Experts of a small language model.
Experts: 48 experts in each of 7 layers, 2 picks a token, a softmax router, a shared expert of 320 neurons.
Training: 512M tokens, 7805 steps.
Below are experts of layer 6 (counted from 0) of a mixture-of-experts language model. Rows are named router (the router's row for the expert) and show model dimensions 0-255. Each number is 500 + 50 x the weight over its row's rms, rounded and kept within 0 to 999. Numbers have three digits each.
After each expert's rows: a language model's description of what the expert responds to; "comes before" lists some tokens at least twice as common just after its tokens as in all text. This comes from a sample of Wikipedia text that the model never trained on. Tokens count by the router's weight.

# expert 23
router:470491430456543510518504428599471490418577614482526532563564560467535453502442491461582534580508496480494510587551526468511605559509539577463535542502540508505560437487446445561493549587461534481560517442441549374573534560539512513482553587571456575518454468549443481487486381472564545552581497537557458494526458494563431440542554469568394567479441533572416490401441487518530565405473570511495549517521458413548533442434570469504531550542462558531505535478610527513471541575535522463491567568544450458437614478536493493554435602502562415610503525507581493534444562481478495447514411579520488524485561554494444523490466556523465553513499486458508465527482532541517533462424524505399525523479577521553522522542431483475482490507443485468551476453459559415515551419445496
What it handles: Line breaks ending headings, list items and paragraphs, as after ==Locomotives== or Palnadu, plus some sentence-final periods.
comes before: "\n", "-", "|", "==", "The", "==="

# expert 28
router:431539546479457559451510451410535463551527460437419531575511484529524500425557482591525540547488432557448478432485431545465507532536522514561535500475458503503501512521559477466529490506426469516528509484487476476557427466472468413609436477399541541528527473457413434465461418430522454484560388544523506488496562487539482506399514486395536527474461495502520556586470494444433541531526432523491494604518450377530507409394453502518408532480479490409511511515453475466488501526566421478438538402566550471562472533537529504560472387461421498545542462546479584433479501507571524513546478539505403472549572538449486386463470450513357439430566403563489506505603577582507505464495487488468555527507565493557549512374546506504527418542495489469511533445451474536561549451577454
What it handles: Prepositions like in, on, from, during, above, beyond following a verb or noun in narrative prose, before the or a.
comes before: " the", " ", " a", " his", " this", " its"

# expert 10
router:489513512552572558469513498474442479410444548387480513546554510460481495539482489524480499477498424524507470536487519493551576575487488597519476557514509343568429523572500429465497433481437469480520515444511494483629481531586485452533517488554482494514547488483559455539478465512440465408545426560439496422512499528552426474508496477541438466533546528507504368471519592451581570440523509492583439501499540515564533603450529521466406465501526401551551490486483465537468495506589504574533522480516527444467506519426628533579412482427496495584428534410497558441468505553490525408426457396474559495473527520521550565545469555557553543532407527425558472518480558494608461549395476492536500569557412459490464465549540400538523488489452515470470512452513612560586448462574481
What it handles: Single digits inside multi-digit numbers in statistics, tables, percentages and scores, such as 6 in 64,000 and 5 in 95.37%.
comes before: "0", " |", "9", ".", "–", ","

# expert 44
router:442512514491514532484520466383480530585482509519436545529458507525570434501573532485574554575468516517428561501497403519463506532542498488511508476524467552481439613535584453481521451469440467463579525495547507537511502396475469468577442535459509522485478525523520449431459527540575366568613391540618583589587569433526535551445497468519458489477413511462609537574554503464435438525558532571475536565465577422504509575435421570569437555556515547496512496400488515540556482465546393527494553473522440484498443538487448464507465445487406496568504529554507552503522485511472480432491579541462471502525586513461472464473486439492385442445470574593540504556535573557457574422496538520587438510500596528483532541455499558545538459452536455506552449565503430447538518439515495
What it handles: Conjunctions, commas and linkers like and, or, but, which, where, and of after neither, both, one, in running prose.
comes before: " the", " a", " he", " his", " it", " and"

# expert 41
router:606504483423510498521520522580453534487548428532490481461560528441420426485451545567520520514477528574519571471490519546458461470481471547538439412512539512546448498457528563504578604501487479516438581553470430540427403587581566504439491466478488511577576525525531548492484448461471564533486579588575437410456562523492514527522556432516505493488471441453591506591484593462560493470559508495614494478549543497634523512470417521461452577495466546519508529565579530455476521478518461487458545493498520461547448524590623478478500579619556443552483547521495535540501550440454593570390491465535490449500491477548439512525459552508569542441549492474418580381434498486506497521519485500492497449477499394461513448416523529520484452481452604501452602578432437554484545510538420
What it handles: Final noun pieces and plural endings, especially in headings and statistics, such as census, season, %, leagues, ations.
comes before: ":", " of", " |", "==", ".", ","

# expert 45
router:446443466481461452568555490564494456457460473466597543547552572513431425465540477507446544441441433527515582532430462497455524512432515559421478469540511447450510652466543430506534581474510495468411453506444431470525500538469450435592467549423466605553518433508497388514408552536397541447445497480461547517413497473505449528448478521578541440528457479448540551567510551561548491537572451458529513472522484453544510440440450486536559518486461459468547540382492392492466542562452616561524468449587479507513442509416471487453475510515504454545437521475466524522488514538493532519560476561502491511485475478538563559505522457628488532496519534478488542560405536565434568524475580535498473447405577531536487434470432519568475492432495534601475437491553432435431627433479435
What it handles: The ly ending of adverbs and words like was, also, not, been, well, as in popularly known, severely, finally.
comes before: " as", ",", " known", " a", " in", " used"

# expert 33
router:426468504461511424401569480473554523601495476481428469548440501487554509476521574485569499578410449548506535470429466556372446549489515495531496439422485457480511543491549398485518401470427497447587537526456539510462369432450500447526453478465486369552535471414529476489414440492567514434629486557531531486556561525507421567478494571507534606512414619505563552520520472503459556521600530558550463499492573556570527488412540438520515589581432475491509499532510521556447527601529439552475483447537507519477482556515526502471445431473500526521496538543450521415577483486477590575505479456445524426522572544430490498487449481512460408562489505608533469522485571515529547506499545607457460496474556477523520518460438524411522510471523446505548397499498415502539524467542522
What it handles: Prepositions after a verb or noun, especially to, of, into, for and against, as in meant to achieve, cuts to.
comes before: " the", " a", " be", " his", " her", " have"

# expert 8
router:492464576587401506502425418442573506580484529483543504522513499520548535527612451515460447466497379509464446444460456539483516491515538559563495481474490471517461461571520576593518458429517507612490526573473435511384401558475417546595470501505531580490484518489411471532559556430496593457435482442501484454537463491495472442517434397505545537543468478488467456473520550534487554507339479415472470409461503467444483486557500512501591447469544532468553434523431523511483427447453530473565551466452557563484513531444495490478519539555469492474499441504477477428500549349456526570453427511483417498548448412525487393449498525522502501515560446478572453399492565530435512517528534420469519493451523580516525427407475561416514453528531397495491454484533553470381520503509547
What it handles: Middle or stem pieces of verbs and nouns that take suffixes like -ed, -ing, -ion, as in Competition, Reception, inflicting, follow, allow.
comes before: "ed", "ing", "ion", "ation", "ions", "ment"

# expert 22
router:444513479426610555500474431483609596462575549467409530544591492538563529489547518482510519442486452500459520571537457630468515456535507612586448444567417522438503428498422579550579434532387526550485436566590421532512478507491451440461420473492518494475574533372400436496485494462504522521466510439426507462529501582465502449421469592458494537555404539450494531540613472591537529559527399510494464492474458436437446489523450528519515448413421507522451454562491515486502449441494522529472498472553519479505435501443444515507487568513444500428519499545458573428508572409520539504464502520432462437469529507545477433477501495512480517500575482569480499522544569476396519555428530587475564498532447491486590557407524458585511450529452473544472473507551504464529517452561546
What it handles: Past-tense and participle verbs or their endings after was, he or critics, such as ed, held, released, feeds, forced.
comes before: " to", " in", " by", " the", " on", " as"

# expert 36
router:582463450467650477458547516497450477455523515420504456518538547581526442492481503551617617487451477470460473510522447471534515509458558500463502540474568527443478449476513494575567499541497533471543516490447556486443438579531519554453565529472527470499513555559533431482459419548427512540420488515554470589480536578423470577450518537534510486611395525484452423417479450495524502496474428567487495523473532544529516578410573556495541569489459592584464434546610457493489559427420461426629444503529544510449486529553485451493501561439585439523544517542581473525492456524530519444534475412479492453466493523461428545539504520547438519511574473415616493543438552535538521430539461495484496505438522564523583410593469522479535455547410543507530603481531539436522534395485421
What it handles: Opening brackets before dates, ages or figures in infoboxes and tables, plus math marks like ^{, _{, minus signs, table pipes.
comes before: "1", "2", "N", "born", "C", "S"

# expert 2
router:490570465432520522499489448520433481480504495531495500494565546447528427534434541536485593598551512589477494523479511501455549574522453469549508525548492498503494517527510357546524502454533439493515573460503589416555435494483444499495495583562502477530568491520453501517440477540496570443602530597446452491493582434499440612502542446544419470523479448554448558567581589450529465476567432507422542581488534516536476482452587530484447495559465489506578454552412403518403573505474503503536572520544509497363468573572513459468499559506621502536554548464568541528442550573620485442544501532430455437482510517501521533455516613513492569496531474473593524569423493565504544493546518625490533528511520487546522563613434539520546537493365502450490490418565486512497512495461481
What it handles: Closing quotes, closing parentheses, dashes, pipes and line breaks that end list items, quotations or coordinates, as in (2021), "…" and –.
comes before: "\n", " |", " (", "==", "The", " /"

# expert 37
router:479507505540618482432486533568474535529367614466507552518528559427557509576419474462537526578502386435466423561548430541454549505540489514558423544555488547510462500514468441500465547500563480493582603456438504498533471587598485477547569495568470554539514524468564448516539485576565550403573463522516396462528516541549508529436526473556485476505562524531469450444538532491559549323514417498485519453471519554579489544466442446454497479457431349475606528520609463527462483480473348566516425508503493435511499468537500552468384513510469555505442548468514534461471479576466527538421602473509508527505451506525560558508463554566495529497526510509508502531503520444547511563371511527464546469502474475571512490566519464496528458498536492443516544500482565516540444558526418
What it handles: Single digits inside numbers in tables, coordinates, time zones and statistics, such as UTC+5:30, 1:53.40, 8.11%.
comes before: " |", "0", ".", ")", ";", "5"

# expert 14
router:420596584607489521516515568487491476444525478592533480506521498453467574516504461458488531488449554475423455488459423528514514550425480444481488449434479561589512465515535436462491572518459595519505440464449513486508574436542497464575476402541440618531477381498546425501479441570511473561557499474510539444596497447449558465586429504521532578541605572470452519465574481459560551503520519485452521443507486520522533546535537490511505526459490505515535427497518516419473551429536420503526453634536546561498559430451495496442570434488559601453394434442564508475531491533558440448483452470527446409600503392510490522428528429567467518494479510453473481598510507519412457472518435595446523523447445487549556496552488513457595499546483422444479402390532520542478499545533441
What it handles: Word-initial n or N split from the rest of the word (night, never, normal), and the first digit of years and dates.
comes before: "0", "9", "2", "1", "8", "3"

# expert 7
router:538507441433473445511513561452464507462460469530478426463461569404551508510508533450541593559466519523594409533532525466446567567422474530495485501568461540422514524518496508501453360462495550500473514500466551406471455485558495458525539554500479472503464459466562584454469491497501512507460518539532505463502488525506423516500460401539433410459521554551496557419534369487590450490537506471516513564470475524502468583488563521530601551461534511531519406558531514470453550549463510593496456441541461483527454499586492549508437527421587438582514441511511529476533535626431483447508545499546469512440496511439521522447590539558469558510623435503568495548597494450479515437484429497478477575415476538494427571630513539463515658552509524355495488428461521565490519429455419
What it handles: Apostrophes in possessive 's and contractions like don't, plus possessive pronouns his, their, its and final digits of years.
comes before: "s", "–", " |", ")", "t", "),"

# expert 17
router:392521577450462481483496579453585551457596558552486496541558475529520535533434481498519564453460524528525424546444497496430512559507440474602476531581400536546475474493470582471491482597474477439587582544470492547540453435481478447419417555521432447479624510385526445394430551534507527559431503529413534431486435552390493533533575523438509563575515515453447582560559516559539475519569458457444526532429430506526451433538515516555502355459455498517504426486529516498548468462550527427513556450500492482579493390505494516536479597505487563491413476574535514384485451490484504469504562468468554428437495519461501557428590462472490459473542430564444493433614537501460531546478476529522526531527482487525566537499508481558543501465445538481458506464551460537579530519510589
What it handles: Verb endings like ing, ating, ed and iving that complete a word stem, such as starting, Batting, Knitting.
comes before: " the", " to", " in", " a", " that", " by"

# expert 4
router:537429636520500454462509482506536488499446431547556604498499452516471428518498551551498472526491547543543567418456482526479481362494478527417517558565488510492477495512464428479428511518582567485474558481462487476606457483638488449529602562494459447541487646535611558450612548448474526505417483453517480489465494526471489538484475494504568567527503452508509515463428495526539456488459491559424427566485474489471486425530476476545512538492497493516454521552476441507513471398488458466430524499485517438602453446495615457484536444444561532458552439466517467557589488516534516563524495495560487530589503586511541528506489517451545495480573469532496414472493517480482474535534538494453554560561409494407472526420636438618456485485520496640538595586514542549590561532551573
What it handles: Word-final pieces ending in e, often closing surnames and given names, especially Spanish or French ones, as in López, Josef, Picoux.
comes before: ",", "z", " (", " and", "a", "\""

# expert 43
router:407476504380521444528524477558461461524463506554504499442505525460597489467431494486473584515501467482499501529520576520504570451627452487555426402568484526419485469467536425532423430517470499418521509519500563522514456437448522477494484530523520448482500400513453476439444503541574542618470464549481470430377434532564496424545492422552553470506460515522497432428483610570581412448451516542558549523530526582572447506440637466466573535473474520484462525497451454470568514492435462491635422461450600408528520466563459533464444536424564423600460508429545519543547415555474469408514500523536531458508495545459448541451540525584532561502473559493565471491457509499461574411468484521441435445429556516532506536572495528522491483511504466474456568525537540496548472441448562
What it handles: Full stops ending sentences, decimal points in coordinates like 39.34472, and closing == of section headings.
comes before: "\n", " The", " He", " In", " It", " This"

# expert 3
router:461400401421428493485562604493491522574561536469518448534537595463548482449389523543511486462599461552466433514602543517524541535450507517395560497591553494466453407454511410532416472452497512461499549528460525492522475447513527521511540536493471401501543484478520456427519502531554509497566564521470544550434524498563502498443553482561443507530530548510434572506532425539520463479583545542498480407457468601556459618386534467435487567459469543537593561475559497529473551581454440570509489488484463472416574534523521473447464526518555480486433544438483508562496485430488439534518543470544560483525499572473426584577514573552477510550515502458470416545491490549492565488424521495578460515408584509484586489555511490589560498520519585594600543400441513474535529435425527
What it handles: Pipe and semicolon separators between cells in stats tables and results rows, especially after numbers or dashes, as in | 52 |, QF; W.
comes before: " ", "\n", " —", " +", " −", " ."

# expert 25
router:554514499467526462580435489595511499428567521454540453449465486444468483520515491534569518564537487583539475459486596417480480505424577532559514481528517561458417556516365494448520532465534591529462376459469455543483497492544584514481560440534440405550506589527570552500431442471403476548526508564515437498464410542474455516503542442475496409504550387493567488457432467448501535493421558469595471439512490485518538493459409518471483547528540520612546603475537461548472592455435447538534457528485429439545466433493568460532483480459534417560547470522493519531457379574556491493482493538456528470498487492479486558495391437474589605504536488439525508533498392484472483495517462517496467533498470459588429517590542550531523553463487636401406506467528491577483512537473463
What it handles: Nouns inside names of institutions, countries and events, such as States, University, World, Republic, County.
comes before: " of", ",", ".", " (", " in", " and"

# expert 1
router:543554518557477508551491473594593446482471475501529469562512486502501558580454418434541487428514499472561553570426473501515357510486473507475493532415478493520434436452554506494407439443432520476518531511571367575446513565482568536505469493543484520489554494504521483486427463498469459436477580525524530496535439536501534591485580479417514551588542576483521499547484522496568452528475401502481505497505483565543567542487493454526461450393472452454528444633489610428473539478518559568548479514460490406440447622531580491599537473585552422428601446501524463553505502545529428544439557464481453501479447508540510529567504477581530424528524514448475491465567526517412446484476536420453407460514581459509517462451449485476447603509535487530511467532535464593423556375445477
What it handles: Adjectives and ordinals right after a, the or his, and first pieces of split words, such as long, new, same, third.
comes before: " of", "-", " in", "er", " to", " for"

# expert 26
router:615528490525478517568511513426424463438486585506467507572462508473606507513418499459519554555467536454503475497591513443491562507437526557430474511491554515503469506462560461445513495495423564450431482472502563507549505494575544594565514474482550484455520557497470531452474471407518439485511460491495477426434582511451576512481530423600495402461491566558473462575578551520476563472537530435542519497415517549509508593410645501467483638440454517507575445501428502471606414505483429497521598498558530542572551487586516573438510543465513463605443489451507491461476510627481592509496499439541538512425478461370511482591537526499536615498487538457529555538468474474512490610464452461534508497468441525445521504467490540474519460500450505468454424431537440550521558576493405
What it handles: Digits inside years in election headings, discographies and birth dates (1961, 1999), plus Preceded, Succeeded and born in infoboxes.
comes before: "9", "8", "1", "7", "6", "2"

# expert 21
router:408413566463515562578575456508516470530556499511540574528500503430472467527549514596456473480453500575498596495457394566420522502489486467476448477529502466534517562454541515544561452438481544560463421508463532549470531416499463485557497528498573552432425589470536486505560528463490459492505500445505448494496545518427502492493469449545589479447458510492504552517590507561538497436593540429448527495505542541510486473485499569564524499515422467599496516429542456490415561525537466607482438457502424580539391530460505472530434541457525431488444472511387473425418544435590528549625478517505527431440586482493481432518531466585383459499508528481580538650411518595379577484574557546494480473424557465522534505490500465518526550474483465496481438529453581445541516466413475
What it handles: Subject pronouns, auxiliaries, relative words and not in running prose, such as he, it, was, has, which, that.
comes before: " was", " a", " been", " be", " not", " is"

# expert 13
router:570544408509546440557512574489381481470490583538479557558503449453537480453455504484492543493526484471547515492521510455440514593508525501448506440514508513602533441530618440486525581456510528449543553430534399575526466436592538520447409576455480542524473525496427432485541487454576502535571401454488411529462453526488470506517521464561486412475613447489460398463553503492492424391502535542477430494490538587615478528385561443454513528462470501481477480447517530517474464442439440519440588552473566459499537470491484547430445630417517572630462581472498446443489549571508566409471521456550497463460461470500422591474500483525473523506562497470505415531523561427613512531501455585526500447467472514497530476553476483525512546444469437506471457424556544469536442486430486
What it handles: Lone space tokens before numbers in tables, lists and statistics, such as after a comma, pipe or colon, as in 17–37, 233.
comes before: "1", "2", "3", "9", "0", "4"

# expert 20
router:538468408494556462595478534546398579452506434555521477476458504470505505483432452560556450558456507421553506457499543505543454507528575548474510503542491578503478453523443579535480552493606522440431542444417515544486547526464513472520512389466433383431561544479544513431507519442485467509527533526495445478432465482454448434557532377441585488503520449477470493414504416518492530495529588480611512431465466489459503446560418499454483526551556485458480540371485422594515591550587496533529438425551608525576515491460468493510495413462574550475496402501494628538575521501465492455545445540552495538558553477488422540471433532415518534454553423545431507470565529414447557592510428455490453490475540577468442496556457491519459407467523554469448484471500476540584507542485517
What it handles: Final pieces of place names such as Minnesota, Cambridge, Newfoundland and States, York, California after United or New; also Occupation.
comes before: ",", " |", ".", " (", " and", " City"